python train.py --num_hidden_layers=10 --hidden_size=512 --n_experts=24 --experts_per_token=4 --d_expert=144 --d_shared_expert=0 --hidden_act="swiglu" --moe_layers=[0, 1, 2, 3, 4, 5, 6, 7, 8, 9] --router_score="softmax" --normalize_top_k=true --routed_scale=2.0 --balance_loss=0.0114 --balance_bias=false --router_noise=0.05 --router_bias=true --init_std_router=0.00747 --lr_router=0.0014 --vocab_size=22156 --norm="rmsnorm" --norm_eps=1e-05 --tie_word_embeddings=false --optimizer="cautious_adamw" --learning_rate=0.000536 --beta1=0.95 --beta2=0.95 --batch_tokens=65536 --max_seq_len=1024 --train_tokens=500400000 --max_steps=7636 --dataset="wikipedia_en"
Below are experts of layer 4 (counted from 0) of a mixture-of-experts language model. Rows are named router (the router's row for the expert), gate (a neuron's input weights, with its number), up (a neuron's input weights, with its number), down (a neuron's output weights, with its number) and show model dimensions 128-255. Each number is 50 + 10 x the weight over its row's rms, rounded and kept within 0 to 99.
After each expert's rows: "comes before" lists some tokens at least twice as common just after its tokens as in all text; "gets" lists some tokens that make up at least twice as much of what it gets as of all text. This comes from a sample of Wikipedia text that the model never trained on. Tokens count by the router's weight.

# expert 10
router:44 59 61 45 67 58 64 44 48 40 71 49 47 59 71 57 57 55 52 50 48 49 58 43 40 54 43 44 55 58 53 40 45 56 59 52 51 46 45 57 62 45 41 52 38 51 55 48 33 48 54 57 44 63 60 59 38 34 36 46 52 43 53 53 59 58 47 52 38 36 45 38 51 59 51 53 38 49 45 36 41 59 55 55 61 52 51 32 67 56 48 56 50 39 48 47 58 75 61 62 59 60 50 55 46 43 60 49 47 45 40 50 61 63 50 46 49 45 51 53 51 43 41 39 32 51 62 66
gate0:59 66 28 69 50 56 62 38 48 55 65 44 30 38 56 45 43 45 50 52 44 46 60 35 45 74 58 55 47 54 48 45 62 59 58 53 47 45 42 47 54 37 52 67 58 50 54 45 63 55 41 46 55 53 45 52 48 52 41 47 71 44 64 40 58 34 43 47 31 50 42 56 34 27 43 42 45 43 48 57 38 53 42 52 42 46 63 43 18 44 34 43 51 25 37 55 36 48 49 46 70 54 50 31 57 52 61 34 61 43 59 61 58 60 46 53 47 64 51 45 54 60 59 39 59 49 59 53
up0:28 38 41 57 51 40 44 79 59 37 60 68 36 62 62 54 40 61 45 56 51 37 49 43 38 51 41 52 74 48 55 29 62 50 69 53 44 42 32 37 52 46 51 60 52 36 54 37 35 42 45 61 41 32 52 58 43 47 51 53 82 43 67 49 36 49 52 47 44 54 46 46 59 55 49 48 57 59 55 51 48 55 57 41 48 35 42 53 57 50 26 23 56 54 50 65 57 41 47 54 69 66 45 55 66 55 49 58 47 43 56 54 53 64 46 52 43 37 44 48 55 52 51 58 44 20 57 48
down0:57 36 37 44 36 58 55 53 57 37 48 49 52 42 61 45 43 46 40 58 65 50 55 35 40 61 54 62 43 59 50 50 45 59 49 56 52 37 57 35 38 39 41 62 20 45 39 40 44 52 41 33 45 60 53 51 60 56 40 44 44 41 34 31 48 45 53 57 42 44 60 62 49 49 46 36 36 51 61 54 27 51 42 55 40 43 49 47 43 47 46 33 53 55 56 42 49 60 60 40 66 52 38 42 57 62 59 28 63 46 81 59 59 45 36 54 31 44 46 38 56 42 52 49 59 32 44 56
comes before: " |", "0", "9", ".", "5", "8"
gets: "1", "2", "3", "0", "4", "7"

# expert 7
router:46 41 38 57 42 54 58 48 57 25 59 56 54 55 44 52 63 56 39 51 37 59 28 53 45 50 57 41 44 47 64 64 55 44 60 58 46 53 55 51 46 50 56 40 40 28 45 54 43 50 37 46 46 29 53 65 70 43 53 43 34 47 19 44 42 44 50 32 66 44 55 64 34 51 50 52 51 54 58 37 50 52 42 46 60 64 64 53 51 61 55 51 35 41 58 46 32 27 48 74 53 36 55 76 63 36 76 46 47 34 43 54 43 47 58 42 64 61 54 37 56 47 67 46 45 39 78 57
gate0:44 49 47 37 58 54 26 44 39 43 58 60 60 49 42 43 35 59 42 39 31 44 47 50 56 52 54 53 54 45 46 51 29 45 43 44 36 44 42 32 46 40 39 55 44 59 42 53 51 67 57 61 51 35 49 74 58 52 43 46 55 38 37 64 42 54 70 50 60 47 47 48 28 61 47 47 61 60 55 71 52 56 53 51 46 44 62 48 64 46 75 59 48 50 46 42 42 52 36 43 34 36 58 51 38 31 39 42 54 63 46 53 55 59 58 51 72 53 58 40 56 32 39 50 49 47 45 57
up0:50 65 57 48 34 53 50 29 44 53 61 40 49 59 59 60 40 63 48 56 40 35 44 53 52 62 52 43 54 71 48 25 53 52 50 41 69 54 46 55 66 60 52 47 50 46 57 52 47 41 41 45 66 57 45 39 60 50 52 66 63 63 51 49 38 37 39 55 32 43 54 47 60 39 47 56 21 49 41 40 48 58 42 34 65 51 42 65 34 59 49 57 52 47 55 44 64 42 53 54 59 54 61 57 60 66 39 46 57 61 78 40 50 46 45 70 45 48 59 60 43 54 53 56 28 39 33 51
down0:33 58 60 47 57 51 33 33 49 61 47 41 67 47 56 44 49 55 54 47 36 39 34 39 44 52 55 49 46 51 50 69 44 40 51 30 33 54 40 51 59 53 43 65 41 49 53 44 54 39 47 58 62 34 49 58 58 42 42 59 45 53 49 39 48 47 71 55 62 52 40 69 49 67 56 37 57 66 49 43 45 37 62 51 39 48 40 43 62 38 40 50 32 50 55 45 56 64 42 46 38 51 62 44 48 55 48 39 53 56 68 40 56 69 49 59 74 47 61 46 39 48 62 56 46 52 45 58
comes before: "|", "-", "\n", "1", "2", "=="
gets: "\n", " ", "–", " \"", " used", " appointed"

# expert 11
router:61 49 49 44 45 56 31 47 57 51 59 51 58 43 69 63 45 42 26 55 58 59 58 50 54 44 40 50 48 27 53 35 60 42 51 44 57 66 58 55 67 54 50 66 61 51 48 52 58 53 55 42 59 47 54 44 56 60 46 55 52 43 39 25 54 53 58 50 61 60 58 51 25 47 55 48 41 30 42 51 41 66 43 54 47 59 47 37 43 52 43 53 35 57 59 47 65 39 61 35 45 44 51 40 35 31 67 52 40 38 35 60 51 60 50 61 55 50 59 47 49 44 53 48 46 56 60 36
gate0:51 47 55 47 45 45 47 47 53 58 52 38 59 51 52 51 50 46 52 47 58 36 47 52 52 59 58 49 45 53 51 40 29 57 48 49 40 49 42 48 65 32 58 44 27 65 65 53 61 61 57 55 74 69 55 40 61 53 46 62 47 50 37 55 54 61 51 45 59 41 48 47 55 63 64 42 49 36 73 61 40 40 38 17 49 48 58 60 65 50 54 43 33 39 37 43 68 52 52 45 51 43 55 47 40 40 44 37 48 56 50 54 48 60 44 48 46 43 56 58 45 57 48 44 67 43 39 58
up0:43 48 42 64 46 63 49 48 60 58 54 40 50 51 62 49 32 50 54 61 55 45 38 52 45 53 42 37 55 49 55 60 42 24 55 51 51 46 52 40 65 48 60 51 33 61 42 52 70 52 47 36 66 76 45 50 55 54 56 57 60 49 53 49 45 51 42 66 52 56 37 50 51 71 60 46 41 31 60 62 19 43 39 30 63 42 46 59 45 50 51 45 38 43 42 37 48 53 38 60 51 52 60 43 46 45 65 52 58 60 43 40 42 54 44 48 41 45 54 52 59 46 44 58 52 36 68 53
down0:32 41 66 44 54 48 55 39 53 58 65 36 40 57 39 59 43 46 57 37 45 56 43 58 55 40 53 59 32 35 48 67 47 41 43 51 59 45 54 57 48 39 30 50 34 56 48 51 61 52 39 59 48 50 49 53 62 47 42 43 34 37 49 32 50 52 57 57 47 60 58 56 59 52 59 54 43 50 65 51 46 39 45 36 50 47 51 60 36 58 54 65 70 56 68 66 44 61 50 59 41 47 52 61 55 69 42 39 55 51 48 36 48 59 53 63 64 54 55 33 51 44 51 66 46 45 69 34
comes before: " the", " a", " to", " his", " in", " that"
gets: " in", " for", " with", " by", " as", " on"

# expert 4
router:45 72 42 58 30 54 37 60 42 50 36 47 53 46 68 61 46 30 45 40 57 37 55 50 45 55 38 51 45 43 53 47 61 70 50 61 65 84 62 54 46 56 53 45 64 50 53 42 53 31 37 59 40 54 54 43 54 58 30 66 26 44 36 41 51 51 69 40 61 52 52 59 49 60 57 52 51 53 51 42 54 47 36 55 42 53 49 42 46 33 54 47 62 54 52 48 58 37 53 56 70 38 51 57 58 56 59 42 55 34 25 60 41 51 51 77 64 40 53 54 44 73 77 56 39 61 58 47
gate0:57 51 48 50 38 53 58 65 52 43 46 49 58 47 55 57 35 56 38 51 71 61 52 49 67 44 38 53 49 38 38 28 35 77 46 39 55 49 53 54 58 69 52 54 37 64 61 50 69 61 38 55 65 52 57 30 60 50 51 64 46 47 65 48 39 53 53 47 59 57 65 39 39 62 50 45 34 51 43 47 40 44 41 34 55 57 50 58 70 50 42 55 55 44 53 45 68 30 62 43 28 53 27 52 36 60 50 18 35 57 45 54 47 70 47 42 39 62 56 55 51 68 46 43 60 59 43 46
up0:56 58 61 54 41 52 59 65 49 54 46 67 68 51 54 57 41 48 50 49 63 65 41 58 52 46 46 38 56 44 33 62 56 51 61 26 60 43 56 60 62 56 46 61 50 53 58 49 54 70 32 34 64 44 49 42 69 62 40 61 43 35 57 38 43 56 51 44 57 62 77 53 41 62 52 43 44 57 43 61 30 42 34 35 49 52 55 40 53 48 43 54 55 44 47 58 63 45 63 37 38 45 32 58 40 49 49 49 35 62 51 56 55 63 44 61 34 46 54 49 57 65 42 62 38 47 60 44
down0:30 55 51 55 60 67 64 44 56 53 45 57 52 51 55 47 53 40 58 30 47 52 32 44 49 41 49 46 68 44 45 51 64 44 49 54 65 26 68 57 41 54 38 34 56 38 74 63 43 51 45 48 54 71 70 44 63 33 49 51 31 56 45 30 44 49 62 43 52 65 52 53 51 48 58 29 63 41 64 65 48 39 50 37 44 50 37 58 31 51 38 40 57 40 59 51 51 55 42 53 40 50 66 68 39 53 64 56 47 42 44 40 58 56 36 50 74 42 77 43 55 56 58 66 56 60 43 40
comes before: "s", " The", " the", " he", " He", " a"
gets: ".", ",", "'", " was", " that", " is"

# expert 6
router:42 54 40 57 50 54 36 61 58 38 42 55 65 44 54 56 60 39 64 32 41 56 62 66 33 46 53 57 37 36 51 52 60 46 48 50 52 46 46 55 43 58 52 53 60 56 44 54 50 40 48 46 49 62 44 44 44 45 37 42 32 52 44 37 54 44 43 34 38 55 49 77 35 50 68 73 51 45 67 57 60 36 64 47 32 38 43 47 42 39 53 71 68 64 43 45 39 47 56 56 54 42 52 76 41 53 55 46 52 48 49 60 40 60 39 65 24 40 46 56 41 60 56 59 55 59 68 32
gate0:43 47 52 41 57 50 32 48 35 49 47 52 52 46 61 51 38 41 59 34 54 30 37 52 57 39 33 53 25 43 46 67 67 43 47 24 52 49 62 47 40 36 53 60 35 39 49 40 45 40 52 49 60 42 36 52 45 53 56 59 39 54 41 27 50 53 62 46 84 46 42 53 43 49 36 39 41 47 43 46 33 48 50 59 52 57 70 49 53 31 49 69 35 42 52 44 54 46 43 50 50 43 74 23 49 48 61 44 42 35 58 47 38 61 67 50 62 62 58 42 37 49 52 40 54 65 60 53
up0:45 43 55 55 53 47 45 54 41 62 38 44 57 30 67 49 57 38 67 44 49 47 26 55 53 43 43 62 42 49 41 36 60 49 34 39 53 54 62 60 46 58 41 48 43 49 44 49 45 52 56 37 46 40 42 59 48 46 50 45 41 47 61 51 66 46 35 49 66 66 56 51 34 34 47 52 68 61 45 65 49 65 52 61 41 49 62 47 49 63 65 67 32 45 48 46 58 59 38 27 65 52 41 49 48 52 48 44 42 39 56 45 45 52 61 44 45 42 60 39 45 34 57 42 56 60 40 41
down0:50 35 45 60 46 37 59 56 67 61 58 50 54 60 34 49 50 77 54 59 49 50 34 52 54 32 46 42 43 46 58 45 64 60 62 43 54 44 53 36 54 51 59 58 31 51 55 50 57 53 45 50 42 35 71 44 40 45 55 50 42 61 56 41 35 50 47 38 51 37 59 45 39 36 47 60 34 64 37 47 64 58 46 51 40 68 50 53 49 48 59 52 39 51 41 54 49 61 42 40 76 46 45 54 52 26 63 68 48 49 64 51 55 58 52 42 46 52 52 58 39 55 48 35 59 47 65 47
comes before: "\n", "-", "|", "The", "==", "==="
gets: "\n", " |", "==", ")", "===", " =="

# expert 9
router:60 45 46 53 70 46 49 51 55 37 62 55 64 38 52 59 55 59 52 59 38 56 47 55 38 58 58 56 72 62 49 43 49 50 45 44 57 38 43 49 71 35 31 72 45 54 52 74 40 56 44 47 54 41 40 40 39 49 29 53 64 45 37 40 44 59 53 49 32 38 35 27 45 50 31 49 48 39 50 44 45 45 64 49 65 67 57 55 65 55 55 45 61 58 58 53 51 50 62 52 53 52 41 52 31 59 56 48 49 52 86 45 44 40 63 36 34 72 39 51 58 43 53 44 51 46 63 56
gate0:54 47 52 61 61 61 61 64 71 47 66 72 45 52 52 45 50 50 47 26 35 55 41 54 40 54 52 59 60 60 57 49 40 49 51 46 57 49 41 48 58 39 57 65 62 50 53 58 54 42 50 46 44 39 47 77 39 62 29 44 42 41 49 54 42 61 54 65 47 33 62 63 47 54 38 42 62 52 50 47 55 43 50 51 63 47 53 46 42 60 58 53 47 59 61 47 50 66 60 56 46 37 42 44 62 63 47 22 42 56 56 54 45 49 48 47 57 64 47 63 45 59 48 30 57 45 65 43
up0:57 48 56 44 55 73 47 60 69 41 59 53 58 51 54 50 40 52 56 39 45 40 62 55 34 51 55 43 61 52 36 39 47 48 47 58 52 58 46 45 57 49 51 51 68 65 48 53 43 42 43 54 45 39 37 35 50 52 42 50 39 36 43 55 67 44 64 54 53 40 44 37 48 52 40 41 44 54 43 70 42 46 52 59 48 52 65 47 42 50 61 53 60 59 32 33 56 71 81 45 63 46 46 41 57 59 52 23 37 63 52 44 50 53 30 52 40 63 37 64 68 75 57 50 45 56 56 71
down0:65 48 49 52 44 46 50 39 44 64 39 37 50 63 40 46 59 53 53 55 34 60 35 48 45 41 54 38 69 54 54 50 33 45 56 59 38 50 51 67 47 41 67 39 48 36 47 39 43 46 48 55 52 57 59 48 62 51 46 54 46 64 55 48 55 44 49 77 53 55 45 35 54 56 65 45 58 26 69 46 47 43 29 46 52 65 43 66 62 55 56 39 52 49 48 50 60 49 35 57 33 57 56 52 62 53 54 42 50 41 34 39 61 56 54 38 53 51 60 79 50 50 43 54 45 47 44 45
comes before: " |", ":", "0", ".", "–", ")"
gets: "0", "5", "3", "1", "2", "4"

# expert 5
router:49 51 35 68 45 36 25 65 36 45 24 53 56 47 46 47 43 32 54 49 45 54 65 54 45 66 55 68 38 48 49 26 50 46 48 62 63 64 64 62 50 58 64 58 53 50 41 56 45 49 48 43 52 67 52 43 49 36 37 55 51 69 51 41 55 56 58 46 33 71 58 68 36 59 64 66 57 52 56 42 40 40 48 28 55 60 52 57 51 49 55 64 60 49 64 44 51 39 47 76 50 34 48 53 36 47 48 33 48 41 60 51 47 45 55 61 37 32 58 47 47 74 54 44 59 65 61 44
gate0:69 50 46 48 46 63 29 46 42 48 60 47 57 57 59 58 59 43 29 28 64 49 49 51 34 79 51 46 63 62 45 39 37 48 48 60 44 41 60 49 55 49 41 51 53 42 62 58 61 51 46 38 71 56 52 41 52 60 55 66 45 48 50 47 62 43 60 66 62 49 45 38 47 39 58 28 45 51 45 48 48 72 41 44 59 49 59 45 54 40 59 45 46 57 67 65 42 53 53 69 31 30 53 46 45 46 57 48 46 60 36 51 45 45 56 58 42 51 51 47 36 31 49 42 60 37 42 48
up0:56 66 60 48 51 51 66 42 54 51 43 37 35 53 50 38 48 61 36 45 50 50 39 64 34 54 43 32 47 53 53 46 47 50 56 53 47 51 51 44 43 27 35 51 44 54 50 55 49 39 44 42 47 50 62 71 31 32 59 48 67 59 51 66 56 53 36 68 49 41 48 57 62 55 44 57 48 47 67 39 60 52 56 53 56 59 48 61 51 52 55 50 48 43 55 52 39 66 35 61 48 67 45 41 56 29 42 41 53 54 54 37 54 54 36 36 71 62 49 50 63 55 41 37 71 71 52 52
down0:47 48 45 50 60 41 52 72 47 37 48 51 43 64 34 65 38 52 39 45 63 48 55 52 44 70 36 31 42 39 70 37 70 45 59 44 49 45 64 47 39 42 33 56 53 46 44 45 54 55 48 45 42 51 45 59 40 52 66 61 35 52 58 61 56 47 41 52 44 46 55 65 60 36 48 34 46 49 57 45 26 39 53 52 49 47 52 46 43 50 46 69 59 63 35 52 37 59 23 45 53 53 70 45 47 43 63 54 30 29 60 38 34 57 51 52 64 50 71 54 63 45 61 52 51 42 45 58
comes before: "\n", " ", "-", " The", "born", " is"
gets: " |", "\n", ")", " (", ";", " ="

# expert 1
router:61 37 56 37 40 46 60 51 51 40 59 43 42 49 38 30 44 49 46 31 59 52 32 58 52 41 55 44 39 45 55 61 48 72 54 64 42 45 53 58 50 53 51 38 41 58 31 53 48 45 48 48 51 35 56 46 50 42 43 47 48 56 61 56 51 48 42 44 54 76 47 40 53 56 46 60 55 71 35 68 47 34 48 41 62 47 67 46 47 54 56 55 54 32 50 52 53 45 42 49 63 52 71 46 57 64 46 52 29 56 48 40 46 47 42 47 71 39 22 47 48 42 47 54 52 36 36 50
gate0:54 45 50 49 57 57 52 37 60 45 45 42 39 40 68 41 38 55 28 59 66 48 45 59 41 52 55 52 47 36 54 49 47 42 37 64 45 51 69 40 47 53 46 54 58 53 48 54 59 52 49 64 55 38 49 70 42 40 51 32 48 50 56 56 54 53 38 73 53 54 27 48 34 63 61 38 41 52 51 36 55 72 45 44 33 35 62 24 44 51 61 61 44 44 56 57 65 66 67 51 29 47 50 41 59 30 52 52 47 51 52 41 58 59 42 48 58 64 58 40 77 52 26 44 69 48 38 45
up0:47 46 70 30 26 57 55 39 70 38 49 62 52 63 61 56 49 56 43 52 57 54 37 42 55 50 40 37 48 48 55 56 39 45 35 53 43 49 46 47 48 36 37 46 47 36 53 43 48 42 44 51 55 56 48 63 45 48 56 42 45 45 40 62 52 56 57 57 70 51 43 52 57 52 54 51 49 42 52 45 64 60 43 53 52 30 27 35 60 39 57 40 38 64 52 40 46 41 41 51 47 43 57 64 53 39 26 73 34 41 34 42 59 58 52 39 65 55 73 44 64 43 53 70 62 44 58 50
down0:51 61 69 53 53 47 42 48 36 35 48 44 64 52 54 73 42 52 68 33 64 57 59 50 36 38 59 48 50 55 52 51 39 54 55 57 55 60 42 26 38 37 70 58 50 63 45 47 39 60 43 25 49 21 71 53 49 67 41 47 61 54 44 48 52 47 56 48 60 37 52 60 53 36 48 57 56 45 51 63 44 33 65 57 70 59 58 51 47 46 56 51 27 53 56 55 61 47 47 62 62 51 56 62 48 53 55 52 49 40 33 42 51 55 54 44 62 54 36 59 43 34 46 44 43 47 36 52
comes before: "1", "2", "3", "4", " of", "5"
gets: " ", "–", " (", " \"", " A", " $"

# expert 8
router:50 50 64 42 35 51 73 46 46 51 55 61 43 44 33 50 51 59 45 47 50 50 33 42 45 47 69 36 28 54 50 47 53 57 39 47 40 40 49 31 26 46 57 60 26 62 58 59 45 53 30 51 53 44 48 52 42 63 36 48 63 52 38 31 42 67 58 43 59 56 52 69 56 41 43 42 67 56 42 61 52 57 50 44 36 49 44 69 62 52 50 49 48 48 69 38 37 52 53 52 51 53 48 57 33 49 40 45 44 36 46 40 62 56 60 46 69 55 57 39 46 51 53 52 46 39 42 38
gate0:47 33 54 39 59 50 52 36 27 49 45 47 38 59 45 43 50 35 59 44 41 35 45 47 38 56 55 44 41 60 51 62 72 67 44 41 40 69 42 29 50 68 58 46 62 29 48 52 42 48 58 60 59 45 40 52 51 57 52 63 40 64 57 51 40 38 61 55 44 52 48 38 64 44 48 36 42 44 58 46 69 61 38 58 58 54 56 37 64 60 56 43 41 55 61 61 62 36 58 54 51 63 70 47 73 73 51 65 46 56 54 46 42 59 48 57 48 48 42 29 59 62 28 68 60 44 28 39
up0:71 47 61 42 51 44 38 67 52 38 61 45 35 39 39 41 56 58 69 57 50 59 48 54 40 66 66 41 50 69 57 58 44 51 48 45 47 62 37 50 46 48 50 53 40 62 49 63 62 35 51 47 42 51 46 53 48 50 49 57 37 31 38 54 28 71 50 32 37 48 36 48 54 57 60 48 50 34 33 60 41 36 40 45 34 21 67 57 49 41 47 41 36 33 48 51 56 52 43 47 60 59 44 49 45 66 56 47 50 53 48 56 60 32 52 67 61 50 34 67 49 64 62 54 42 59 46 67
down0:36 63 43 44 60 36 34 51 59 52 46 34 47 42 57 37 49 59 47 55 56 47 27 47 66 57 53 46 61 48 39 45 53 69 52 34 38 61 66 48 55 54 55 48 25 51 62 46 60 68 58 63 49 48 31 44 63 53 77 52 32 63 45 48 47 59 41 43 59 54 37 42 32 49 60 50 51 55 51 55 40 47 51 45 37 39 62 40 35 63 55 63 49 48 55 43 52 47 47 57 45 63 69 47 40 60 53 51 53 44 48 67 54 34 30 48 46 46 49 59 38 54 63 51 47 39 53 56
comes before: " ", "0", "3", "5", "4", " \""
gets: ".", " |", ",", ";", "°", ")"

# expert 14
router:38 35 63 32 50 35 51 67 54 33 31 47 43 57 40 50 52 50 50 59 48 57 41 35 57 61 53 45 56 39 50 43 46 44 55 50 56 47 55 53 37 42 34 47 54 53 44 54 54 52 52 33 68 57 45 36 46 42 60 53 57 58 55 61 39 71 51 39 45 67 36 59 66 65 45 57 59 50 29 68 55 26 63 65 41 47 54 45 33 67 58 55 65 58 41 63 51 49 47 64 55 48 57 40 39 41 34 31 61 38 59 59 50 53 53 34 54 47 47 65 30 43 56 48 59 55 53 56
gate0:34 54 56 54 43 81 34 48 52 48 41 61 52 54 50 46 70 42 66 64 66 45 56 55 40 55 40 60 67 45 48 46 51 39 46 56 46 54 51 64 39 53 37 44 50 61 50 45 58 43 50 39 46 49 50 52 63 29 38 39 46 47 60 48 42 63 57 57 49 51 57 57 53 56 46 64 64 54 49 49 46 47 59 42 59 61 52 43 35 52 29 47 59 53 44 54 34 47 46 45 50 53 49 67 34 75 55 68 43 48 66 50 37 58 65 56 42 62 29 48 51 64 55 55 54 50 40 42
up0:69 61 45 69 56 46 64 59 49 44 38 47 63 59 37 50 37 48 63 40 35 47 55 46 54 45 54 48 44 78 46 53 60 50 47 44 34 51 42 38 49 51 42 53 54 57 61 55 39 58 38 39 41 39 38 50 50 47 56 52 36 40 44 57 57 60 33 49 75 42 69 25 56 65 51 52 57 56 47 41 55 57 48 43 50 55 35 42 56 52 43 77 41 44 39 41 62 57 56 50 40 55 62 62 51 55 52 70 58 65 60 41 60 62 79 53 67 49 48 44 50 41 49 59 44 56 67 70
down0:53 47 46 42 39 29 67 43 51 57 50 46 38 64 48 47 48 54 38 47 63 61 51 38 41 47 31 57 41 52 32 54 50 53 51 54 42 49 33 42 61 55 54 59 51 51 59 50 64 40 57 47 63 28 58 73 57 71 53 33 44 60 43 41 51 46 50 40 55 59 47 58 43 58 44 32 43 42 47 42 62 58 61 50 52 23 56 26 25 45 28 55 58 27 45 44 51 52 46 62 57 56 32 54 56 44 61 51 60 34 42 55 64 54 46 53 39 43 52 53 57 56 60 50 45 44 43 58
comes before: "0", "1", "9", "2", "8", "7"
gets: "0", "1", "9", " ", "2", "8"

# expert 22
router:55 59 58 34 43 45 53 54 39 50 67 45 42 65 40 43 40 66 42 35 61 42 61 54 51 43 39 46 36 37 54 65 43 50 49 43 52 37 63 41 55 41 65 70 50 53 57 52 51 77 54 32 62 33 52 53 38 69 54 48 43 53 42 58 43 46 48 29 63 66 53 55 46 56 60 40 38 45 52 59 56 57 43 65 34 45 50 51 46 48 49 51 52 63 55 38 54 51 30 43 45 50 48 29 44 36 44 51 49 50 37 40 45 48 40 63 57 51 85 38 47 52 59 39 51 41 41 40
gate0:48 29 54 51 59 47 54 39 44 49 45 52 44 55 36 42 76 57 62 64 42 55 37 41 53 59 68 59 44 62 44 36 50 42 44 42 26 63 45 47 66 36 51 41 33 64 39 48 33 45 47 34 61 51 55 39 63 37 55 60 53 44 49 30 30 55 59 54 54 38 48 46 40 42 53 65 56 62 35 40 51 32 44 34 39 48 49 47 44 61 56 56 67 64 59 59 41 61 48 44 47 65 57 47 36 41 51 48 55 65 54 40 62 42 48 60 39 55 56 52 44 42 48 29 45 58 49 45
up0:40 25 54 42 46 35 62 40 28 45 64 58 39 54 40 45 66 54 38 41 54 56 53 59 55 37 47 37 41 38 56 41 50 44 39 54 40 35 49 55 40 49 47 56 46 71 38 68 36 60 36 31 53 23 56 50 38 51 46 66 47 51 76 46 43 35 41 44 40 48 42 60 51 51 34 50 43 52 43 50 47 35 52 50 50 48 41 35 49 57 34 54 36 55 55 67 58 81 49 38 48 65 38 44 52 47 58 50 40 57 54 44 50 43 47 50 45 48 60 35 48 51 57 52 52 44 46 41
down0:51 46 51 43 60 49 69 56 53 65 65 35 43 38 53 46 56 40 53 44 70 56 44 68 39 45 61 45 49 44 54 33 42 57 57 44 55 35 57 63 41 55 49 44 34 50 53 53 65 40 64 59 46 22 67 58 68 60 49 23 61 50 42 63 66 39 44 55 57 65 47 45 54 54 38 27 59 48 44 46 39 30 46 40 53 61 49 57 63 44 63 62 42 27 36 57 57 51 54 51 53 67 65 69 65 59 55 46 59 49 55 46 60 39 53 36 60 52 37 64 42 51 38 49 59 32 53 55
comes before: " the", " ", " a", " his", " their", " its"
gets: " of", " the", " to", " in", " from", " on"

# expert 13
router:57 56 56 58 50 40 34 56 48 54 34 47 66 46 73 53 29 35 45 58 40 51 62 43 48 41 60 59 43 41 37 34 49 62 46 47 50 72 53 48 40 67 82 59 43 64 44 38 46 47 49 55 44 49 55 47 50 55 56 64 45 67 42 44 45 41 63 57 47 56 57 63 38 52 64 60 31 42 30 42 39 60 56 56 30 65 36 48 51 45 40 54 54 62 42 39 49 58 51 60 57 29 62 59 61 57 46 52 41 27 31 63 34 47 53 44 50 43 70 51 39 54 51 57 44 73 38 40
gate0:61 73 71 52 65 69 46 60 35 45 50 54 38 38 54 35 60 45 57 51 69 41 55 30 46 82 53 45 61 66 48 36 39 50 41 58 61 42 43 56 44 52 32 43 43 50 42 41 60 46 50 71 64 40 59 63 44 47 45 70 42 55 53 47 42 27 58 57 49 53 41 54 65 43 52 56 65 52 54 43 48 46 48 31 64 37 45 55 47 49 51 52 56 44 65 40 46 51 51 32 56 57 43 63 56 54 45 64 43 42 53 39 49 42 24 54 53 60 43 43 57 51 65 36 57 47 36 50
up0:50 51 41 48 47 36 54 51 70 39 32 53 49 60 47 69 54 58 58 55 38 48 59 47 67 27 73 56 56 53 32 39 49 38 40 50 56 54 53 65 63 37 64 52 38 51 67 55 38 48 49 45 58 46 53 44 48 38 47 61 51 41 33 54 47 60 42 35 47 57 47 55 36 57 64 43 36 49 40 53 52 52 52 64 33 53 50 49 56 43 60 51 44 61 40 38 47 37 45 50 48 58 43 44 62 43 67 47 73 57 42 50 54 55 46 46 48 28 59 56 43 49 27 45 36 41 50 51
down0:66 40 55 53 60 46 56 56 53 56 36 47 31 53 49 43 51 41 45 51 54 42 49 57 42 45 62 49 36 51 41 48 56 33 50 46 44 46 54 44 51 46 55 52 45 57 52 47 44 46 69 55 51 53 62 47 41 37 44 59 44 57 53 59 45 72 33 44 48 46 61 51 45 55 50 59 28 61 46 46 54 62 47 50 54 57 59 46 53 53 44 57 65 56 35 48 63 59 55 60 44 55 37 26 48 52 54 48 44 55 61 54 60 41 54 48 46 37 32 56 59 54 53 42 60 35 55 55
comes before: " ", " which", " \"", " but", " A", " who"
gets: ",", " and", " |", "|", ":", "-"